python train.py --num_hidden_layers=9 --hidden_size=224 --n_experts=128 --experts_per_token=6 --d_expert=64 --d_shared_expert=64 --hidden_act="swiglu" --moe_layers=[0, 1, 2, 3, 4, 5, 6, 7, 8] --router_score="softmax" --normalize_top_k=false --routed_scale=9.56 --balance_loss=0.0149 --balance_bias=false --router_z_loss=0.001 --init_std_router=0.00798 --lr_router=0.00316 --num_attention_heads=4 --num_key_value_heads=2 --head_dim=64 --vocab_size=32000 --norm="layernorm" --norm_place="pre" --norm_eps=1e-06 --positions="rope" --rope_theta=10000.0 --rope_fraction=1.0 --qk_norm=true --attn_scale=0.125 --tie_word_embeddings=false --parallel_block=false --extras=["capped logits"] --init="normal" --init_std_qkv=0.0346 --init_std_o=0.0323 --init_std_up=0.0346 --init_std_down=0.0 --optimizer="muon_variant" --learning_rate=0.00743 --lr_mult_qkv=0.7 --lr_mult_down=3.0 --beta1=0.95 --lr_head=0.0143 --warmup_steps=135 --schedule="wsd" --decay_fraction=0.594 --decay_shape="linear" --final_lr_fraction=0.0 --batch_tokens=131072 --max_seq_len=384 --doc_mask=true --train_tokens=666600000 --max_steps=5086 --dataset="wikipedia_en"
Below are experts of layer 2 (counted from 0) of a mixture-of-experts language model. Rows are named router (the router's row for the expert), down (a neuron's output weights, with its number) and show model dimensions 0-223. Each number is 200 + 20 x the weight over its row's rms, rounded and kept within 0 to 999.
Before each expert's rows: "comes before" lists some tokens at least twice as common just after its tokens as in all text. This comes from a sample of Wikipedia text that the model never trained on. Tokens count by the router's weight.

# expert 35
comes before: " the", " a", " his", " their", " her", " an"
router,216,191,165,216,162,222,193,167,228,198,222,228,198,187,231,188,190,202,212,202,176,164,171,187,187,221,203,226,211,240,218,163,190,223,228,204,192,211,202,203,166,190,224,216,159,186,202,144,228,179,196,224,181,192,213,203,179,184,236,188,192,177,192,171,175,190,203,220,213,200,163,184,195,204,178,183,229,203,219,187,185,186,206,217,211,189,204,184,196,218,174,207,216,194,220,205,183,214,192,197,203,185,186,206,197,189,174,182,171,213,236,219,219,204,162,200,192,204,192,181,215,207,223,231,217,192,200,197,208,155,217,244,221,225,203,186,183,207,240,195,226,233,196,230,171,185,198,201,218,195,194,173,199,207,215,218,198,178,217,243,224,214,219,229,183,227,214,222,206,177,198,231,192,216,201,176,189,166,210,197,216,171,198,182,225,159,182,226,209,184,218,172,198,192,212,210,195,171,190,163,185,195,175,246,189,226,187,214,203,168,201,171,195,191,221,210,181,182,197,203,183,228,188,233
down0,149,206,186,195,207,194,175,240,183,209,159,216,211,229,159,186,197,218,207,210,208,208,194,194,226,210,198,183,175,194,192,183,217,174,199,218,201,222,215,191,238,209,229,188,221,242,170,198,158,189,185,192,182,171,197,191,186,167,179,190,200,174,201,205,213,221,208,217,207,184,160,183,199,201,227,179,198,221,220,190,206,162,199,213,181,203,131,188,250,192,190,198,227,169,190,215,204,178,191,212,180,206,195,178,240,193,185,235,207,235,197,201,214,204,217,223,209,210,219,198,192,222,224,216,204,184,218,227,183,201,206,193,203,249,202,164,179,207,215,222,215,211,229,225,240,185,175,180,232,181,199,238,208,212,216,199,210,188,190,170,198,201,215,190,211,146,179,205,241,177,188,189,176,234,187,190,218,195,212,178,220,205,212,181,197,221,211,209,210,192,214,171,202,193,201,206,211,180,213,184,176,186,199,176,187,221,203,201,183,206,194,211,211,166,187,220,208,201,151,204,209,227,225,199

# expert 19
comes before: " to", " in", " of", " by", " for", " a"
router,232,175,193,224,193,223,178,192,208,229,217,221,225,182,212,174,180,174,224,209,196,181,182,180,171,217,190,222,215,218,188,177,202,226,225,192,177,210,190,201,207,201,222,212,181,176,191,179,219,179,174,225,189,177,226,198,174,164,224,192,170,172,180,184,200,167,219,217,224,189,170,182,189,189,185,191,208,216,197,178,199,184,183,219,222,224,226,184,210,213,175,227,216,184,222,220,179,231,178,182,189,173,207,219,224,212,190,201,192,177,225,227,230,218,184,222,249,183,181,172,218,214,215,219,220,201,215,172,180,182,158,222,203,225,214,203,181,185,218,228,214,229,196,214,179,173,197,192,221,181,208,175,174,214,193,173,189,172,224,219,214,196,190,220,185,220,221,222,195,183,203,218,219,220,220,177,181,178,218,178,195,174,176,200,208,183,204,223,211,199,203,174,177,218,221,223,190,169,179,177,177,220,175,225,184,223,188,222,220,171,219,176,186,175,219,223,175,173,184,172,185,231,179,235
down0,263,190,193,179,173,218,202,184,185,168,222,240,191,241,184,203,195,196,203,178,166,175,199,233,205,180,166,135,220,187,206,214,211,226,165,185,206,172,212,216,203,214,234,190,228,232,183,195,236,202,208,211,205,210,163,212,193,195,211,218,214,222,208,198,188,196,210,191,187,192,206,180,213,207,193,188,214,204,175,177,209,210,205,155,202,192,169,171,235,193,202,186,200,187,222,216,198,212,194,207,207,206,209,200,174,195,199,237,214,184,165,220,178,226,200,183,215,224,188,188,216,167,199,209,170,238,210,185,172,227,185,213,180,191,208,198,199,231,198,198,179,199,198,205,224,177,197,199,212,157,185,202,213,157,165,188,198,162,241,192,214,231,220,201,242,213,194,196,226,181,200,225,219,201,209,208,193,165,202,217,190,204,219,189,177,226,198,220,216,183,206,209,212,222,196,238,171,183,197,211,224,213,215,214,184,228,184,180,181,229,184,171,177,214,182,193,216,197,191,178,207,217,159,208

# expert 126
comes before: ".", ",", ")", " /", "---|---|---|---|", " player"
router,232,174,211,227,187,224,172,186,189,213,224,219,228,176,219,178,177,174,227,220,196,182,179,186,189,214,204,227,211,220,190,172,201,227,227,192,168,210,185,215,199,206,224,216,175,179,190,178,214,177,172,229,169,173,222,194,173,194,224,174,167,175,175,176,196,167,218,225,225,187,173,179,185,190,185,191,211,187,191,176,202,180,209,222,227,228,215,183,233,220,175,203,214,192,217,215,175,227,171,181,189,172,206,221,209,206,188,199,187,192,224,225,208,214,187,218,207,172,184,170,189,212,221,222,228,202,195,176,181,165,159,223,211,226,219,209,183,184,215,231,202,226,197,210,185,179,188,192,221,183,207,175,210,216,207,183,190,171,213,221,209,209,231,223,180,222,222,221,210,175,221,222,221,222,215,177,181,185,218,175,224,174,176,194,215,179,188,199,210,189,203,174,227,211,222,224,174,185,191,175,177,221,176,224,177,221,191,224,217,180,221,178,180,174,214,220,192,176,187,171,190,231,175,226
down0,198,196,205,176,205,207,197,196,185,171,188,184,179,209,202,184,227,190,208,189,200,168,181,227,186,175,196,189,169,181,201,185,171,175,215,191,215,189,173,203,201,194,171,162,209,185,200,216,166,217,167,185,191,221,230,161,234,190,196,168,170,222,178,213,198,207,196,177,199,226,193,185,188,206,257,245,198,191,221,214,209,239,189,224,190,216,241,207,216,201,198,184,189,219,187,158,198,212,192,142,175,169,158,194,210,202,191,218,188,172,199,196,197,180,208,212,199,205,190,219,219,249,204,225,154,199,225,212,220,189,241,217,225,206,186,188,200,216,240,230,174,233,184,197,218,230,225,193,197,222,189,202,194,194,215,180,224,196,231,185,205,263,209,184,207,209,221,205,188,215,237,192,201,177,176,216,200,190,219,197,231,189,200,204,199,227,161,160,200,205,200,193,178,185,203,199,178,196,211,186,207,220,180,169,221,202,197,227,172,197,202,218,219,197,207,190,207,208,208,214,218,216,200,222

# expert 65
comes before: " |", ")", " m", ";", " km", " million"
router,222,176,188,226,197,224,177,196,209,204,223,227,224,179,216,172,168,185,228,224,152,180,168,183,175,213,170,226,202,225,198,180,198,224,202,172,186,172,189,184,194,206,226,208,186,181,210,204,223,177,177,220,207,176,224,165,181,169,219,169,163,170,187,174,198,186,214,216,213,160,181,179,218,204,183,193,203,188,201,177,172,182,191,212,226,225,226,187,229,214,183,203,210,183,222,220,176,215,173,184,175,178,164,217,207,226,198,196,186,182,222,227,186,221,178,224,207,194,188,180,223,200,218,224,212,197,204,180,163,182,196,217,216,224,202,206,205,191,225,219,227,219,179,176,170,177,220,225,218,188,216,183,241,211,181,184,197,170,213,203,223,170,228,230,177,219,220,218,188,178,215,210,219,216,209,180,179,182,228,176,204,185,194,211,213,181,212,213,232,205,197,182,191,194,225,209,197,208,175,173,184,214,176,225,173,222,174,218,212,181,219,182,181,174,222,210,195,180,182,177,183,225,178,226
down1,168,203,197,205,196,222,195,161,209,178,196,175,197,216,200,195,176,192,177,210,209,198,219,220,204,206,176,188,213,231,230,235,189,166,198,180,165,201,241,199,212,225,183,205,218,181,233,232,175,212,237,208,215,178,198,193,209,223,204,192,205,220,194,155,213,209,193,194,204,212,200,196,205,209,168,176,191,222,191,179,215,175,206,218,222,195,174,223,177,211,209,199,214,170,178,194,202,189,255,195,232,229,201,195,189,208,216,178,217,196,159,185,200,229,192,208,173,203,179,187,211,184,175,214,167,221,166,202,200,181,187,228,223,202,166,176,231,203,204,200,216,218,219,190,199,191,209,215,184,182,189,189,206,187,206,202,159,211,174,172,225,177,166,185,179,208,194,203,203,225,212,195,199,191,217,202,192,182,176,150,201,186,222,224,216,168,223,175,192,185,171,219,245,189,238,200,200,218,228,202,231,204,213,207,171,186,216,155,250,205,236,216,206,208,194,177,185,226,197,223,206,246,223,204

# expert 26
comes before: " in", " by", " on", " to", " as", " a"
router,218,188,223,216,179,228,170,188,231,204,224,216,224,182,202,202,197,166,204,207,190,179,182,174,149,238,193,216,218,230,197,176,186,205,204,208,185,202,193,188,167,198,222,220,176,190,214,195,223,178,183,222,182,161,222,209,183,206,218,168,181,167,193,157,182,197,227,215,205,168,168,199,192,199,193,189,236,231,202,181,187,182,203,229,232,210,213,168,219,195,171,222,197,177,235,210,183,222,197,177,181,178,169,229,192,211,163,204,183,202,215,235,227,207,184,207,193,218,184,185,192,196,222,234,195,188,209,184,204,170,190,257,210,192,223,219,189,182,234,205,200,216,199,223,188,160,172,188,233,188,207,168,189,223,195,214,211,182,186,212,199,224,207,234,181,216,225,217,196,194,220,211,205,222,218,183,180,163,229,185,188,162,175,202,234,166,193,214,218,202,185,182,208,189,210,203,189,212,187,181,179,215,172,212,182,216,165,219,204,198,213,183,200,188,221,209,202,179,209,174,186,218,181,228
down0,192,190,175,211,210,193,193,188,175,214,234,179,190,193,205,203,224,198,167,211,188,171,242,208,213,223,205,201,202,226,197,205,201,214,189,205,214,200,182,198,192,204,217,192,197,168,192,175,200,221,210,199,218,176,201,189,209,203,232,188,182,182,191,184,219,231,173,168,159,212,244,208,183,198,169,198,216,181,216,193,205,166,194,196,196,169,205,194,219,205,193,189,189,218,225,211,208,215,218,192,156,219,159,223,170,181,219,185,220,179,179,176,189,202,235,170,209,213,185,212,229,180,243,210,222,181,223,172,194,209,223,188,203,180,219,202,235,192,183,263,218,200,199,187,219,222,211,208,195,188,200,188,217,208,181,209,226,200,187,189,214,188,253,239,224,209,199,152,178,177,172,243,198,199,233,185,228,181,216,248,200,205,175,231,191,184,211,225,201,203,202,187,154,167,179,240,199,216,187,169,210,176,190,224,216,197,219,174,206,197,200,221,173,164,194,203,187,198,189,210,215,199,194,187

# expert 94
comes before: "\n", "-", " The", " It", " he", " He"
router,235,176,185,232,175,228,170,179,213,211,227,218,233,182,217,179,183,176,236,217,185,180,174,188,184,220,205,220,216,225,193,170,193,230,206,193,168,196,194,202,197,215,228,223,184,186,182,180,221,178,169,231,187,176,233,199,176,189,227,186,165,173,172,184,199,172,217,217,227,180,171,182,192,202,187,184,227,214,189,182,190,180,213,220,222,223,219,179,210,217,174,217,214,181,217,222,187,223,197,182,202,169,189,219,207,201,176,207,190,199,225,231,220,220,178,217,210,197,181,177,208,194,220,223,224,199,212,173,183,182,183,222,214,222,224,192,185,183,213,229,207,232,200,212,184,175,191,211,219,175,206,167,205,209,201,198,190,177,206,217,201,203,219,213,173,227,234,226,198,173,221,221,217,224,229,168,181,185,216,180,200,170,178,191,216,174,200,213,209,193,210,171,201,207,211,223,197,183,179,179,168,216,170,235,177,221,182,227,216,178,221,186,178,169,212,224,190,175,183,170,182,237,181,224
down1,189,172,197,256,230,189,167,194,200,219,210,219,168,187,164,232,167,192,182,228,185,161,192,199,184,199,212,205,214,183,191,196,210,190,221,200,202,170,256,202,178,203,186,191,185,190,217,200,208,201,204,197,185,196,235,192,204,205,249,237,181,210,181,178,162,186,187,168,191,238,190,223,207,208,210,216,210,199,175,187,183,194,187,218,236,206,226,181,187,166,229,188,184,214,179,230,169,181,169,212,223,246,202,173,156,236,190,191,210,192,213,192,213,238,200,202,218,217,184,195,179,191,173,183,191,194,181,230,211,254,215,251,180,203,214,219,178,211,183,229,177,216,195,187,210,178,183,182,204,208,195,232,184,206,206,191,177,218,192,180,212,176,201,156,166,220,221,211,208,207,212,195,190,210,188,220,217,199,203,220,211,212,197,207,190,205,185,193,214,185,215,203,194,192,206,193,200,197,189,228,182,167,188,195,212,208,182,172,186,227,202,256,215,228,179,211,168,202,211,212,212,213,200,192

# expert 113
comes before: " |", ",", ".", ")", "–19", ":"
router,225,177,190,230,185,222,179,189,225,231,221,217,226,183,224,174,183,182,222,210,184,180,180,192,182,221,212,224,207,222,181,173,212,223,226,185,177,164,193,219,208,221,229,208,183,187,199,169,221,176,173,227,173,182,221,179,178,190,224,178,167,177,184,184,213,171,220,219,222,174,171,183,174,208,185,172,220,189,197,177,181,185,203,222,224,221,223,184,216,204,181,218,216,188,221,213,178,229,190,181,168,173,184,213,217,208,201,210,194,181,221,228,217,218,189,223,224,199,185,178,221,217,215,225,231,200,187,178,163,185,175,221,216,221,212,181,188,188,218,229,204,231,207,208,195,175,203,192,222,180,208,179,227,216,191,175,190,167,211,213,200,208,224,218,182,218,221,223,223,170,204,216,217,218,216,185,178,180,201,172,208,173,181,204,219,175,219,204,207,200,211,177,214,193,226,226,182,204,178,168,173,220,176,227,181,222,199,223,214,176,218,173,183,175,234,215,192,178,183,175,179,234,179,232
down1,210,194,233,187,222,186,208,216,215,186,148,194,187,203,211,234,173,191,195,212,208,201,162,200,175,190,220,200,227,211,189,214,151,211,208,224,202,226,188,198,222,192,206,198,255,173,182,199,194,184,234,222,203,210,182,189,211,183,232,193,228,232,211,212,212,189,224,209,185,212,202,192,196,215,168,155,205,223,185,203,210,161,215,202,214,173,204,186,167,201,194,182,207,202,209,180,211,176,201,194,202,202,225,147,208,206,176,201,176,236,202,195,202,181,212,197,206,193,187,172,187,186,218,186,214,175,213,233,222,222,147,180,235,211,214,180,201,215,204,165,211,187,219,205,197,195,201,198,216,214,210,186,198,168,231,239,168,204,188,206,224,193,199,195,194,175,192,160,241,221,198,201,177,211,185,174,220,182,161,225,235,210,176,198,241,218,180,220,218,186,202,209,186,202,184,221,211,208,188,171,164,265,233,188,202,225,193,180,214,194,196,184,218,209,196,182,200,186,175,186,209,219,191,192

# expert 81
comes before: "\n", " The", " In", " He", " It", " She"
router,239,184,199,224,192,221,169,176,205,201,217,221,215,183,214,183,151,187,231,219,191,191,185,194,168,236,201,221,228,229,199,163,181,227,196,199,192,193,189,213,198,194,233,198,189,198,187,176,226,180,167,214,183,183,234,188,186,222,214,197,181,179,176,175,185,183,212,213,205,189,185,183,196,181,185,168,221,200,211,175,209,177,200,221,217,235,203,174,224,203,177,217,217,193,214,211,182,231,181,194,194,186,199,224,223,206,173,215,189,206,221,224,239,222,180,212,204,210,180,183,202,195,222,230,200,192,223,175,183,158,183,234,228,219,227,198,188,185,248,238,206,207,189,221,199,164,184,226,235,178,202,178,200,223,187,201,194,177,190,210,181,204,211,215,169,231,230,223,176,170,201,227,199,217,212,180,184,198,218,166,189,172,182,184,236,175,197,206,221,194,215,171,188,220,222,230,192,194,206,159,174,200,188,213,201,213,175,215,225,192,216,184,186,173,212,212,198,176,200,171,178,231,196,226
down0,164,219,166,211,220,183,204,179,193,203,182,227,226,251,233,186,197,225,213,185,229,205,206,192,150,226,198,183,170,236,171,224,174,183,159,188,168,174,197,200,204,218,232,210,178,197,190,191,184,209,191,199,191,168,167,215,198,196,226,191,182,214,218,184,176,178,189,180,192,185,190,215,192,211,201,233,217,213,225,202,218,221,185,208,234,220,175,219,178,185,190,228,164,215,211,236,161,224,207,167,227,221,206,218,200,202,196,236,199,206,189,177,214,184,222,191,196,178,216,211,194,190,229,198,213,182,182,210,213,207,259,202,187,182,203,223,190,226,204,199,186,206,211,186,197,188,206,203,176,196,202,197,196,194,220,183,215,191,170,170,160,153,190,199,212,212,194,218,215,191,196,221,227,191,215,213,238,196,216,214,199,172,183,190,174,168,200,227,206,223,215,133,237,195,185,192,226,215,188,222,224,191,203,205,202,223,189,204,179,201,185,162,228,211,215,226,189,193,204,187,206,194,186,195

# expert 17
comes before: "ing", " the", "ed", ":", "s", " of"
router,222,176,190,222,241,225,178,193,214,244,221,213,225,181,194,182,193,180,223,207,218,180,187,186,184,205,160,223,218,227,194,175,200,224,198,207,178,192,186,208,180,162,221,211,172,190,163,181,222,182,178,220,190,174,219,207,176,198,220,181,172,181,184,168,192,176,218,214,219,185,174,182,170,186,192,190,216,203,190,184,233,178,231,219,218,214,233,177,203,213,182,212,221,198,208,213,187,212,211,184,222,177,162,213,216,193,202,223,193,217,219,226,225,229,192,219,248,213,189,173,202,194,217,221,207,181,174,180,164,203,135,215,200,219,204,186,195,198,217,234,192,226,212,216,183,187,145,156,208,185,212,182,210,220,165,181,191,178,211,223,172,190,191,231,194,220,216,214,210,183,213,215,215,223,221,183,186,193,209,184,195,188,184,196,199,185,206,197,205,200,196,182,181,204,213,216,205,171,213,180,186,217,177,221,181,210,175,211,223,180,221,181,188,173,227,221,237,185,187,182,198,230,182,226
down0,201,203,212,172,192,213,194,219,167,216,221,171,205,173,162,196,227,201,227,234,225,221,181,210,181,218,198,174,180,197,200,172,245,179,191,233,243,179,197,204,218,205,209,189,187,211,204,214,201,220,182,222,223,193,186,132,177,185,234,181,236,239,220,221,225,191,196,220,209,174,176,203,218,204,152,216,229,164,192,185,177,224,175,203,198,243,202,165,213,214,185,194,203,198,179,173,199,175,226,188,178,207,209,194,183,205,182,187,178,193,189,205,228,184,159,200,174,190,162,184,205,201,184,210,205,237,221,211,220,224,201,205,204,220,185,194,195,222,201,226,188,213,176,213,189,201,199,187,224,189,194,204,206,226,189,195,207,220,191,172,189,222,166,197,196,186,175,197,226,186,207,212,176,198,208,209,193,157,196,182,201,228,194,211,218,192,196,221,209,240,244,212,198,188,200,207,187,203,187,225,221,194,207,233,202,214,184,201,200,231,183,229,180,188,142,206,157,203,215,197,194,225,205,193

# expert 7
comes before: " the", "-", " ", " a", " 1", " his"
router,232,173,178,225,194,226,170,190,208,213,223,218,223,178,217,168,173,176,225,221,188,178,177,187,181,218,213,225,217,226,189,169,191,228,218,195,175,209,189,200,186,203,229,219,178,181,175,168,221,176,173,225,188,177,225,198,174,204,223,176,169,177,175,174,197,171,226,226,229,180,172,181,185,194,189,181,219,201,189,177,195,185,201,224,230,222,221,180,212,222,173,214,210,183,216,219,184,225,188,182,191,174,201,224,206,215,167,207,191,203,228,225,234,215,187,226,205,195,184,175,210,207,222,222,227,199,207,176,175,185,193,221,210,221,222,211,181,188,217,231,222,228,193,213,183,174,191,201,219,181,205,175,183,217,191,194,184,167,206,223,203,203,218,214,180,219,224,221,208,176,215,214,222,227,222,178,179,178,225,180,213,171,178,189,211,174,188,218,213,185,204,171,205,213,222,229,183,192,191,176,172,217,172,231,185,226,185,223,220,186,220,177,187,170,214,221,190,177,184,170,185,231,175,227
down0,203,192,219,234,176,200,204,165,176,180,174,238,201,209,242,202,196,185,191,142,187,223,197,221,206,229,214,157,164,153,186,199,159,199,206,212,189,195,240,200,254,221,208,193,203,191,190,186,203,185,213,202,204,213,210,212,205,181,215,222,182,212,200,215,185,259,216,192,201,214,201,245,211,208,218,200,203,172,181,195,167,199,201,190,198,208,183,222,176,203,206,202,204,200,194,236,211,218,202,185,207,203,183,152,194,192,245,188,229,201,223,215,213,201,184,187,194,220,189,197,202,240,208,179,195,220,209,212,158,192,195,212,180,183,166,213,209,210,181,172,215,182,218,174,183,229,196,198,182,202,174,196,198,178,187,184,218,201,212,244,183,212,171,206,187,175,194,220,177,219,203,219,208,215,163,219,211,192,208,208,185,229,217,211,218,205,193,176,199,208,252,215,216,250,200,175,173,214,192,185,201,170,189,198,199,190,205,201,233,223,214,169,198,193,199,181,186,195,199,200,228,195,168,157

# expert 50
comes before: " the", " a", " which", " New", " its", " this"
router,225,173,201,229,183,217,153,205,201,228,207,211,223,186,211,202,201,193,209,225,183,179,188,175,182,213,211,224,217,215,176,166,212,239,187,201,193,179,185,224,178,193,224,220,172,192,192,169,231,199,197,204,189,172,214,211,168,197,226,186,167,183,191,181,177,170,222,229,199,209,180,197,204,195,181,205,214,203,179,181,194,196,211,235,223,247,195,188,198,230,167,197,224,191,212,224,172,201,198,159,193,197,186,199,214,207,180,226,185,216,215,209,221,214,181,186,206,206,194,171,205,175,216,214,213,208,227,177,182,169,215,268,217,204,213,206,180,183,243,200,222,216,203,224,172,161,194,196,207,186,202,199,168,195,208,196,211,176,229,213,189,231,204,204,195,229,229,207,181,192,236,229,185,232,214,202,163,180,211,190,221,176,189,187,239,174,203,206,211,194,201,165,208,219,222,237,195,189,174,180,194,212,166,222,180,222,163,212,208,173,209,177,194,169,220,202,198,196,204,180,183,230,174,201
down0,200,190,178,213,188,240,171,247,228,223,207,222,214,178,166,219,220,225,227,188,130,213,179,238,181,199,180,203,202,215,196,196,198,166,200,213,197,214,201,216,213,192,226,197,176,196,219,203,195,211,211,200,177,206,199,207,153,198,203,179,216,183,219,207,188,196,179,192,232,216,167,196,232,189,212,221,170,195,196,184,181,171,212,173,231,189,208,183,197,200,196,180,193,229,192,186,208,195,213,204,200,174,261,156,169,191,200,210,219,198,200,147,208,217,226,214,214,212,198,207,184,226,219,184,200,211,197,217,221,193,189,199,196,183,236,206,200,200,218,185,226,175,223,171,203,195,147,214,177,163,203,200,182,202,193,179,197,165,170,199,182,226,233,191,240,216,179,219,225,227,187,209,204,189,212,199,207,200,177,201,194,212,186,199,209,217,183,184,183,211,208,179,186,232,177,204,204,196,190,236,212,195,184,207,182,214,203,213,184,184,239,239,210,183,169,190,236,187,207,194,235,191,232,176

# expert 37
comes before: " the", " a", " by", " in", ":", " on"
router,230,173,203,226,175,224,170,185,224,231,222,223,228,179,217,175,177,176,229,213,189,179,176,179,181,221,205,227,217,219,187,170,191,229,212,192,170,184,187,213,199,196,229,218,179,176,193,178,220,176,174,228,190,174,222,203,172,195,224,185,165,172,176,178,191,168,222,221,223,178,176,177,190,191,185,189,220,202,186,178,203,175,205,222,225,225,221,179,209,216,174,223,216,186,219,217,180,222,189,183,197,170,186,220,211,212,172,199,192,197,225,228,234,214,182,225,214,204,183,170,205,198,223,221,224,197,218,177,174,185,170,222,213,227,217,214,181,183,217,228,207,229,197,213,184,176,175,203,221,176,211,173,198,216,190,189,186,172,199,222,194,199,211,221,180,225,221,220,198,178,214,217,218,225,222,177,178,175,219,176,212,173,176,187,211,177,195,203,208,180,202,177,202,199,217,221,186,190,192,173,176,217,176,227,181,221,177,224,223,180,217,175,179,171,211,221,190,176,185,170,181,232,174,224
down0,216,177,183,195,179,191,203,223,210,212,174,197,177,224,168,197,224,210,238,184,224,162,203,198,191,200,210,244,215,197,215,179,192,169,192,200,209,152,193,181,207,198,233,226,172,166,214,238,194,204,177,197,190,166,208,232,190,180,173,195,205,222,198,198,187,200,211,244,230,173,218,234,180,191,188,201,206,191,200,188,208,184,198,192,198,174,188,208,192,215,238,224,215,203,194,162,227,221,196,199,193,211,214,210,191,222,169,175,191,192,218,173,193,198,226,208,172,194,183,211,202,204,184,186,195,199,210,200,168,195,184,215,182,208,182,195,208,166,252,246,206,215,187,225,173,243,173,206,212,214,193,236,214,180,204,228,176,241,214,213,236,203,183,196,170,188,154,215,212,230,203,223,217,230,187,222,165,203,191,188,219,197,202,208,236,215,170,208,189,193,195,192,186,195,188,225,160,215,203,204,184,189,182,183,219,197,209,234,216,177,199,173,196,193,191,193,163,150,226,209,214,197,217,203

# expert 11
comes before: "\n", "-", ")", " The", "),", " century"
router,218,176,195,225,174,252,186,176,194,221,235,225,225,187,234,182,189,181,217,213,205,187,186,188,165,230,173,219,208,228,192,159,186,215,209,186,190,221,182,199,180,206,226,208,190,178,198,168,215,183,180,211,179,173,213,195,183,198,225,180,182,185,184,184,197,188,227,202,222,195,198,167,198,198,193,169,223,209,182,186,198,185,204,226,218,243,217,172,222,209,184,242,220,181,211,229,165,227,198,182,182,185,194,235,188,213,183,188,169,203,231,212,219,225,187,220,214,194,170,178,230,202,221,222,198,204,200,178,194,168,193,213,201,217,212,226,212,196,234,222,215,228,195,220,176,187,195,209,213,189,219,179,205,201,182,190,204,176,208,210,201,188,200,221,175,216,227,211,186,187,223,229,220,210,201,188,168,171,226,183,197,183,189,174,217,164,194,237,217,192,198,177,198,218,221,222,180,207,184,171,172,228,164,229,190,204,186,214,226,173,230,180,174,186,213,208,190,178,198,178,180,247,184,234
down0,189,207,183,186,219,200,228,204,176,183,202,214,236,200,207,176,140,200,206,174,179,212,236,216,175,250,198,190,203,232,171,206,194,195,224,193,185,215,212,203,196,216,190,235,219,217,204,202,216,215,184,201,214,199,176,183,206,216,167,196,201,212,167,190,234,163,193,229,225,179,199,218,221,203,238,176,177,231,221,239,186,216,218,199,192,197,168,185,182,179,229,186,211,199,187,208,184,222,194,182,213,189,189,199,227,219,192,208,191,203,182,207,175,182,199,199,216,245,181,164,211,197,221,259,194,168,192,164,219,192,188,194,205,195,188,206,181,201,175,182,207,216,244,161,220,149,220,184,191,171,186,182,216,202,214,246,176,201,202,210,195,252,219,204,192,162,160,219,190,174,211,205,215,223,199,211,201,206,205,213,219,171,191,196,203,222,202,193,199,173,204,195,218,171,219,204,219,177,206,191,209,182,194,187,213,192,190,181,173,177,163,234,187,208,198,189,208,214,231,191,222,210,199,189

# expert 29
comes before: " the", " by", " to", " a", " in", " that"
router,225,173,206,222,195,227,167,185,230,227,217,215,225,180,216,174,185,169,221,210,191,182,177,177,187,217,192,227,212,222,182,177,202,225,202,184,176,217,188,200,200,208,225,207,184,184,160,176,217,180,175,224,197,177,228,208,179,159,220,177,168,176,173,180,199,158,222,219,227,182,171,182,179,185,188,188,213,199,191,183,179,185,194,221,223,222,229,182,190,209,175,241,211,183,219,220,183,220,209,180,198,174,225,223,221,216,170,200,199,206,220,227,245,226,182,206,198,218,188,173,213,218,218,220,226,192,208,173,164,201,167,216,206,223,214,192,184,183,217,229,204,228,199,190,179,177,180,198,223,185,208,178,199,223,177,192,192,173,217,221,201,206,196,220,188,219,221,214,209,185,209,215,216,226,224,186,182,173,219,183,213,179,177,209,204,183,202,196,219,195,192,174,189,217,220,221,194,158,208,176,180,214,177,226,194,220,165,218,224,175,220,177,186,175,209,222,196,181,183,175,181,231,171,235
down0,229,201,225,208,159,195,200,196,221,199,243,227,162,178,210,225,202,220,187,173,209,190,188,220,193,229,191,234,205,203,208,170,169,203,183,232,234,188,205,194,161,215,149,217,205,203,198,149,226,213,207,230,217,196,207,212,192,228,188,178,231,194,208,225,228,207,201,201,177,218,164,183,193,167,203,211,182,212,226,195,165,188,213,235,203,190,197,195,196,214,189,228,174,221,216,210,194,192,234,195,213,186,161,207,196,161,211,219,215,235,205,201,194,225,213,175,179,200,191,208,157,212,218,233,187,180,199,215,222,188,197,167,206,211,191,218,167,186,199,177,177,211,231,210,197,204,191,181,210,221,237,173,199,168,185,216,177,215,187,214,212,210,175,217,206,200,226,237,170,190,183,191,186,208,202,187,217,199,200,215,218,199,217,187,201,174,209,183,191,197,230,199,198,170,191,211,226,185,186,184,133,159,173,173,221,203,216,199,194,221,190,210,164,196,218,210,193,199,235,217,200,207,179,201

# expert 42
comes before: " of", ",", ".", ")", ";", "th"
router,234,173,185,226,180,224,176,187,208,215,224,213,228,179,213,171,178,181,226,215,169,184,177,183,183,220,200,226,215,226,188,175,195,227,225,195,169,199,187,208,198,216,227,214,177,175,188,177,223,179,177,228,187,180,219,220,170,198,222,196,170,173,179,183,199,169,222,218,223,176,172,179,185,189,184,181,212,210,192,177,187,178,194,224,222,227,223,179,224,211,177,233,214,186,220,217,181,224,204,181,186,170,216,221,200,204,186,211,191,207,226,227,223,222,185,227,210,208,187,173,220,176,221,226,225,202,209,178,176,186,175,222,215,226,217,218,185,189,220,224,203,226,191,204,186,175,183,212,219,177,208,176,213,212,202,195,191,172,216,218,219,186,189,218,177,221,223,222,194,177,216,218,222,219,217,177,178,175,229,176,206,173,179,223,209,176,209,207,209,202,201,174,200,213,223,229,183,204,156,171,177,217,174,228,178,220,180,225,218,178,220,172,182,173,214,218,187,176,185,174,184,230,178,231
down0,205,186,160,185,198,190,223,213,197,205,173,198,209,151,235,214,244,226,195,204,165,227,167,231,181,246,193,186,206,209,167,212,204,192,198,172,179,210,223,229,239,193,241,202,188,238,254,200,195,206,205,191,179,196,175,188,198,201,224,178,213,213,184,220,161,181,203,164,217,202,199,201,199,201,172,172,167,221,204,169,218,207,209,217,210,196,185,206,183,192,194,155,209,189,169,216,213,231,209,209,214,193,206,174,235,178,223,181,170,170,204,224,205,195,201,234,214,196,192,203,182,192,215,204,175,213,230,211,165,203,256,185,168,182,202,207,192,190,216,172,222,208,204,201,214,185,200,191,206,206,174,187,221,202,183,194,215,221,178,188,188,191,217,216,179,167,249,221,181,181,192,188,211,230,185,194,211,190,187,184,187,212,184,206,193,203,221,199,159,199,207,221,187,163,226,211,230,205,162,197,212,201,215,176,216,218,224,235,187,178,185,212,211,194,204,204,210,187,185,212,194,195,234,214